Experts of a small language model.
Size: 12 layers, 67.6M parameters.
Experts: 128 squared ReLU neurons an expert, a shared expert of 128 neurons.
Training: a variant of Adam for the experts, 671M tokens, 8867 steps.
Below are experts of layer 4 (counted from 0) of a mixture-of-experts language model. Rows are named router (the router's row for the expert), up (a neuron's input weights, with its number) and show model dimensions 0-223. Each number is 500 + 50 x the weight over its row's rms, rounded and kept within 0 to 999. Numbers have three digits each.
After each expert's rows: a language model's description of what the expert responds to. This comes from a sample of Wikipedia text that the model never trained on.

# expert 56
router:483454477527510526469480497466472502553480473475559494491497516614540488491505527429497445517380489573475463484501512536475594430576636436512473477458438417503489445515504476422425564504504537473456498604443408582538521520461600373451509495566535481531640580510549447568456497576455476484452435518620411559533489550451586441483447491553522494469477557480562532521461523589604520502476479445549537482587465544538518539512459425500477490560495456452437456445545591550492529497500540548514393433502504485518518502530452544532503386440462478453470488479476522546557504462565476599545580547420533568487486572406416519538536564445501480428542497499523501454566511529585481528451
up2:525438415462537502440531424460509462502344491482425474543545512520539413530451535504580446506427456511478472493454490540516598446574552516617535434497585457485428541526510569489528522483516556510494490524552422507469519462490517551456447465408504579575539551468522461516485476492448469531524440489512515487408411498430561475472450494510481477493502577550450442581434547473450482477565519536487518467501560471460483504372472508575426554453401562491435591539562511576477484529524485555464487539469515409544490517639452517534569505611485537505397532440476424511567560499492514517572454449502461433547526488580489602470495501557518479535458579559498402363541433504450494440534
up3:473539470550538499512592431498498433585464477480571546406495518400447367435475547510549489509531417440517500481552505530489521533461559568557602534527514493522570540482451530480454603533516491471472389513520477514534480516467539537528611587467441421498495491494516483518466595558569491496530513513488613592516484507468521514561469475521548522455457400546518461522514479481540558531480510371474524367588483506525529504470504568534479503514495441482446481507534545558503430548539526517420479473496473513478507450423429540368426461484492500515475511399576556657545460511519529519420551547472467480467418506504471658571558475559533498472538488388539427485420531484554482463506
up4:470407452508452479404473474373500495516454493439558501579525449494620440521532583523576475588568466521543458491372434446516524517583488520491530404556508411481464470507519500524536445463484487518419452483554435494531540546543553530508416427516512471478494548483503505579494472513542405536422528489497585480545485416579468501475504423571522404558544418486496461363455394481565554449567504561528490466452490472447428472587414505488521430576442503532447529515508470501559537531506530529475457472471547491538443543516520513481589446408562540556494499471496458554535496479505428485562482515472494510572497523444564536560458572468535462506310558527542485479544490599572499534499
Description: Common nouns after the, a, his or to, often taking a suffix, e.g. land, attack, view, response, movement.

# expert 12
router:523577507481550561432554435452575572523483542461550512493445502616565506507593470433502449440460395522436451500459471444566611434586465481482501505554506434567421454416536442504420494449531541426553498506528405496459431582439500430463525450489524524488561463583648479480473484537541568524419494497613534539454450488472538527564484480557578469448488581505533586498558544510467552569467513488561541447497495543490541411443453464529493515513470512506447464537474469462490530545483526516467546450536462465669515470480491415492501482462454529475551520556432586464507478580446508594472552523433567435483425520492524571450558557474511545536451474442530484419554535544480398533513
up2:475440475566556556449440512448385529436424437476439573432472540453536464505468455469523517522534499577493391480460416532541533501528504507556468504479499477479529526497585454435423484416493603509573416506484500470523470471496463443488537485475514582455491574440497587495483582502533571482532501438508541568448466508453432470479503464533471467501547529512483488531551513554551490571499445499530684518519490484541468473426489494500450592455621526539488493478442487512439471646506513612447491496462515519515520557524397488624487454446469496567521460575518435455433431478400530490533591521483487527479430478424478563573494585500461453591386462516438510442495379522503519509432
up3:613455443526476545514517487469528545567502556510483551529561422511596507543522496440513424498420578448564432493448376497404671494450517435565551494475522504470417534464497486540477563616567411476544519508497495449593544487519499492548433483487528571523496521553502532510475494481490450460427539497483494541556454495484425518444556512465572490475371506546578506506501545443518519428492435444494513495486555462564497473524498513629572515454555478520426516426589464554533509530547504404491494375448443483507568547576444490405562499509468483496453426569512526468508609578459556582470502509496482570469409560606487450510503525512486494515447497463453489554482530452597485585467
up4:529542472538486554518435525521545568495464515496523526602504514588521431557380498579502580484432472397566577541512535456480440564437546540518542491554486575445549577578561396460571398547532525513517465527520508471492503511478494449522514512501489548556440513524550503498645484551519512541627464528488478452488465476475504515475486533449536595507453488555607523448445491545463506520501458455500559546522478554523566496447527516484622594555519484513586594496549524651537540605497467468571486501502538535437498503515428532581439537493504451461492465525489420527421534568501533476432566443554610436508472485456512404540499574530443564538554431487518413533435542511503582475432
Description: Middle digits of long identifiers and figures such as ISBNs, CAS numbers, GNIS IDs, coordinates and population counts; also million.

# expert 40
router:550463594444538541474535465455517564432408522462467557555505417597527431557445565451514462611521424547467485507489411497508565495544561525531461479584407378479565490474517480503603526522518555466433543621428488532532488593367556432415489546470516494524499506526561546519460529554483492603495515557425503574567506501492483442512484539539543496514503601482543586531509566527486506471475527487527535511492434438563489419536526537554482545531477516448429474467462545475536507536514550556476493457583512540604506479570491508496522458466589506501538502445452517546510443600493483513527537627486487574470398528669498578498458489512465426619487508512475514482575479509507510567478
up0:544418426506401529504454510436604527493496559464510523468416532388589411492487470486540426507508503420539421517463501544538532535528472509453573466511478501576499509501482586491486554428657541448509475507496517474496543468544621442485488568441559529437558508550545539510493497493582484501417562453507531519458512436466519503536457503513548546408504560440507549623503625555478480541548517421486583499595543501543525600474457546534463613490507450502477449382549523510464593590458453542473540487462498553499570444483483488555552537538415495478527510513506483526517412499451481468436462420492468498461504619566442464490519474460454555504549522452423608494512577497461527408439
up1:452474501523449524511444395483580472522506495556552432482531556471576505581511555555523563518526543441526460447541602503510501515516551556505526461510471553520498433409521486541499538515503532498479571571473471500514462533522537541562470489459571437493489413438570521478477449554565424533482500570544519531586473605529515586462551576452514533459498454479582551556540418451454421419456488583554553513509519522492502547548498461458529429543428464496457364477392496551567483545573594498480466523541535430573434482469463509539521551553510573396530479563475492573448417468488467518530560506489511500578547610444595412537533534361476518477553496468537608437571441484447517546599
up2:491543481530487472475499493472603539487416493471527458582426514486540571485560417486511532537398478472525471613543411505526464549511580514517643433474599535443427400472527646560515540482581530399535462500475463423530422481468404530385584490585526463405476537466484520544495512507559432516482480524550507436511482522511462432492567487487479465484549452509601551503579375540416446578512475467462518500468495503469533530474517439495487530567404480515550488427511503504476476563527571478579412487542499421500458453409479506518595450493558474502435516544477572414546554501431541470575522603555479443517567476519468543549431490430565465479505480477505511522451517483556536521511
Description: Colons after labels in infobox-style lists (Groups:, Spinoffs:), pipes between table cells, and list-introducing words like including, include, contains.

# expert 62
router:505462543494471533455517511425513482442438489455576481574537519517462498514535475471427460507440438465528423507496440510554538459483601530560549383606553399566466452536494401485498484492595540501538450571456489552473482493480556438451482585569512478539576492500552513611519469538505474462473533440560509501447491522489513509519497501493580424484541533547586550535462506343463602518519435410552524490539461327546514504441493458523533493526447493437439495482501501537532495514477448456493498448546537461694530476509435474451511425471482485503471564563380529484554526530491515555504618499584534527472498498467527518508504525413503507536494457488521509433501528659584470531582
up0:554462476563473495548526469472419383530529571437529558566417527600447533416530444536543485595497448432476468552494518472499471519474534549573525449523529446520494455428544340521478465543572458413581514555493484397499499488514503433428557516476486514502548501537555495538529450560459495501487520456581530462515514501528435546434435554444534484487485432581552474546487487480511492461539589525579582438544467474528449462616528442501511540546439442532356439466450467486508485545459509482557433523550546460542389543494428530452527498476462448486421560628408481487506463572410503515492514480439546519403481484466495510483429496438529475488460363526463482596443449557529434483474
up1:487452569581524475524539485385471487463445607408519509512502509554511528485501569500394488497487455477516486526492623527421497550505453542500508432537561381495539479561572442447464429525518526491528524548508483478476475467479541542430550472428518533471565530463517528548473523400566527513565584569562509522508500497531482560439453470591526492461514507474518518520513480487428511512529491516554548546592488470500576530455504539552567528599549476494521444438400490488522524546550478441565493456532522490652462391546418448528525608563537376422454418536416641491546512553488497518465466573511447509460506424502504524492525463578470503575485451501379498462490571604442393521510
up2:552454412455394464454552431423546547433520534556540502562464518464551461495494522511457467533546500532563427470437520461513522467484503526481480437466478448459469527494548444482448457543522552503476439499457480592501382531488472408477444419478420544460490482489546501555486529621331456580459488482520474547399545457515513392573528478471531529427583472489519469486568521458536585470536474523538494565474525471518492441502582427508535461460453507495495456493587526521507504476469631445575461470600449470480576459417452548513455466497517540510529563467434485480556523498578421416544471559549475521430495547406469528476373560458398522530496623443503589566465503473487438504554
Description: Pipe and space separators in wiki tables, especially header rows of sports and election tables, plus First, Second.

# expert 45
router:543437503495541508416554407474513482375510540492546537511487556555536495483567485451531414517465467552486430477467470484500578466614503503571478503450439421558464447406545445490514482526497519477482554570471409515466578535496535439432489559541428488571615562521591496494581549509446557505466521535465496521480473531488452442529552467457589539492547409500573578569410526551543546533500485505502576462480490469502606556402538424467514556478504459514479442483550534521422555422561507453495526424466530513614523507530435507515495535470483485473528470504352532522566524482402499515508547493507590541583466556493516483519523478481511530571611456411427572479561525663519557496456
up0:483483478495515520422515502528472450565543555590462521395472578563549414504488434499401438481512533577495548553525385520521571523527484475458452512491441519535473469527516469483447529499516518444658582506539508424477535477516544521441521411514503422422579451481538441472514481509442527458563402559462558479506573529406527533520534447574612504404535495468490511550591453500492557464478472425501449425535448475368558545444404456574525487487520477525576538460448577558538516487532470454513454460494488384509502438487492512438504520502484582471489584558560466470502499536585439453471521482545454488475505618545587562490515540458370532437502425472529494470458555467576530492585
up1:500470531526383519449479456462547559555465553543556377489539459596529424533510437400414445466539450571493513511462436495550550470556498553499491424513505378490506494578447482477549496330516576513509458556529446446496389511449542437433506479469507504530475541530606598538441551479463484551467454468514541540483508498426568507501523452548545451401415530501500531431573594448507535502370501461559540543601371470508525507525479480644503535518455549453495487460535474516556500523488505497467486380556502497560520472451538511506626471503583496495423492544481489522440452570529497597501563539518450549437485518527538525537577525535486532471466435489462476501482534500487545549543
up2:400486486555518531550503477568499456531468503550438450485459456522558472477541547480554488522474465431363494480518502545530507563535529469374424485522455472425472538504481448532620455520536474513461493521505497489520503493455479454562501451484442427547545596618522507454418495550538575597547585450480455522464490396449431550483483561484507540494505481426571474460509454456445490523560488541498523481516450399475524550598505465636527558460404437539506511517512567606432506485415515470438466405545431557510502556432501485507557458472480601484496438486438585486485540522514547492568547519583483439537413537494463548363529463505555457431455500513554562501432595591573517501450
Description: Head nouns of named institutions after a proper modifier, as in Parish Church, Supreme Court, National Party, District, League.

# expert 19
router:524483537491459596354557481424582533483470460493543481507530485559579480499528473471459485516511424579461461459412399442549575501664492478416507431556461488558485450513509483341549481472546546493460479590440477547514451492507577441434513617533449525513557501564560480518548548643546515523468476530449520534509520546517498472511501506598572510458480596530532494429504510477517551508479518478490553533471465402564560505530502484532486485496440498538519458517453527407474522502495525498513450438534531515562548468483461474489565437379488457523505475489419564580522499538458426589473552618498456623458471558608493558482543577561496560570509430468498492468561517555531476472503
up0:482474542465446473427566518439502536494498602467592545528520511575508513489565365412453423465483486589435499467434476501558504414534472484515524504517540490490454473547478559502486492504473498468551389526522457503580499533529547500444490510573449449615536497520502492494492440384477467490513428504493392515467498468575449436455486482537516427528411523511522477490501569513385524515466459428355554422388444504438621528469572467513540469504452519462561498448522484494470564502408517543427460488582502464498480529507504408504530541484582519511378548466465587372503488601569564547593516550598466513468382513490440455530531528485454523471458521509498506502452503463545517417475
up1:554473592376412534497428439505490517539497539494428481492528473438575470496583552438470519557555449557503505515476482563522513534515534444488560429495462548517546527503497488481492495422486485519500508490476511506557502554541485461336512529440529389534572543475524499493552643499440475506508516561455390538520488471458570540488556444504511471503493518588548496554460612447524530533520567565547509481563432503466487511444452499625484399594564482490538531458464428548464409516603437590498434501502537480542546527498490541534495456421483482488461512502624466486483520463505540468442454498543436508519429562478550489618520646437528612478488572445538588545489544507462480482391
up2:556511484476519559606556407527507396525468464452639514431524503587450530453514578532533500441431450558556542534502497466432559473560559475491497498551425559505527369512583485449513557421453573485528481505522525542481457474337518504476557525589494529620528443521510507563541482415471484571541488545521528446483453584502529407511551482502521534548464483533502475453449550481471474496561585481457527529539521503547506512447506540551451493553613521449450498532559438529528561505497538426551412470600464469443523499526467414480431462428482523499527484492491576529556574538448501491490548443529521467499507430422632482439498481526473454469464506447581453403624411522541462565525
Description: Pipe symbols dividing table cells, especially after dates, numbers or names, plus clause openers like After, While and However.

# expert 25
router:560455448536506537428495535472470589443504537499561489561497499587542476438521484521478454510480527545452463579505471478510552521519621572460495480417464454547466422512481475417538514418469509487439587682442380470527553472541551348502512533493521474571577480487538490576488582569488482567428533571556554514552470520528532502545497469503552466452518504539571535562562465498526529511369568471459606479503445682475547528501486433539488529545494428516505421507565548483547517454506453443510468449491529488550459492498451504523456446404508496491440462519414577487523461452476449521485540605394589599520452536451514492445459500457405517519509463485477505455488547531517486485460
up0:444513483566444532558568432465537548484459467555581463441549544468501463528614536498427517497548489537522526563497536509628415540522566496457482463540521415432428540501523479450481487427547481583499446533472499439476418481572548441502526433484448498510415432430526557450454535472449504420515504551496537474513381538557572564549499544465519458366549414487510519546493493453520528427459533559564482539635542530479509517538540447380602487462503420519614419496539570447494474474469514490498478392562455569538483477553449520588579476501570555540562501517398496555526401493455449490378531481474495445500481482535527486409501496454471441521451492450518562443502506510532527429478
up1:443483461494512508449532447513504564427482547458457518575550461477411486532546450536451516489453513438527485477566491532471521494493543563428490477495417618544514504448545440533485531506447463421454499582494383453527470521481462454482570526589386537441409586604502497482519517426482451538475493466444478467441537497555578513546458583448539466441541547481486499486518468562442490528512515569465510462515562590445555481507504471477502535418518476490479504517472381611530431446490493496531569365537521557575457484423508484492509494480476500451633449446474478400514463505530480477397525536493455461559426498592568535460519393480564430660434559498413580488509418537495475452528
up2:513583485583547510522492513420550482532533479479465499485453399645459529485408522458497432486484426562536473481461491472452643519446469583442517511492549429457508568490483459482492495423572573566507381507506474347456542448485543485490588493476545473481507433498484483495525461515550494529481511426496562485376390434489518540558480567451522439496490455556583553413464494555528472506476512520451518501442472469524493511574447507501440588541511562567494516523456429558513433554460509546540493403463469521469517453507498565465497431446527432507444511628526511471363607493500526580520487449528451458537490498479499515520580479538513456517466579456546442474443478615573545614531
Description: Common nouns for people, groups and works after an article or his, such as team, film, club, player, album, reporter.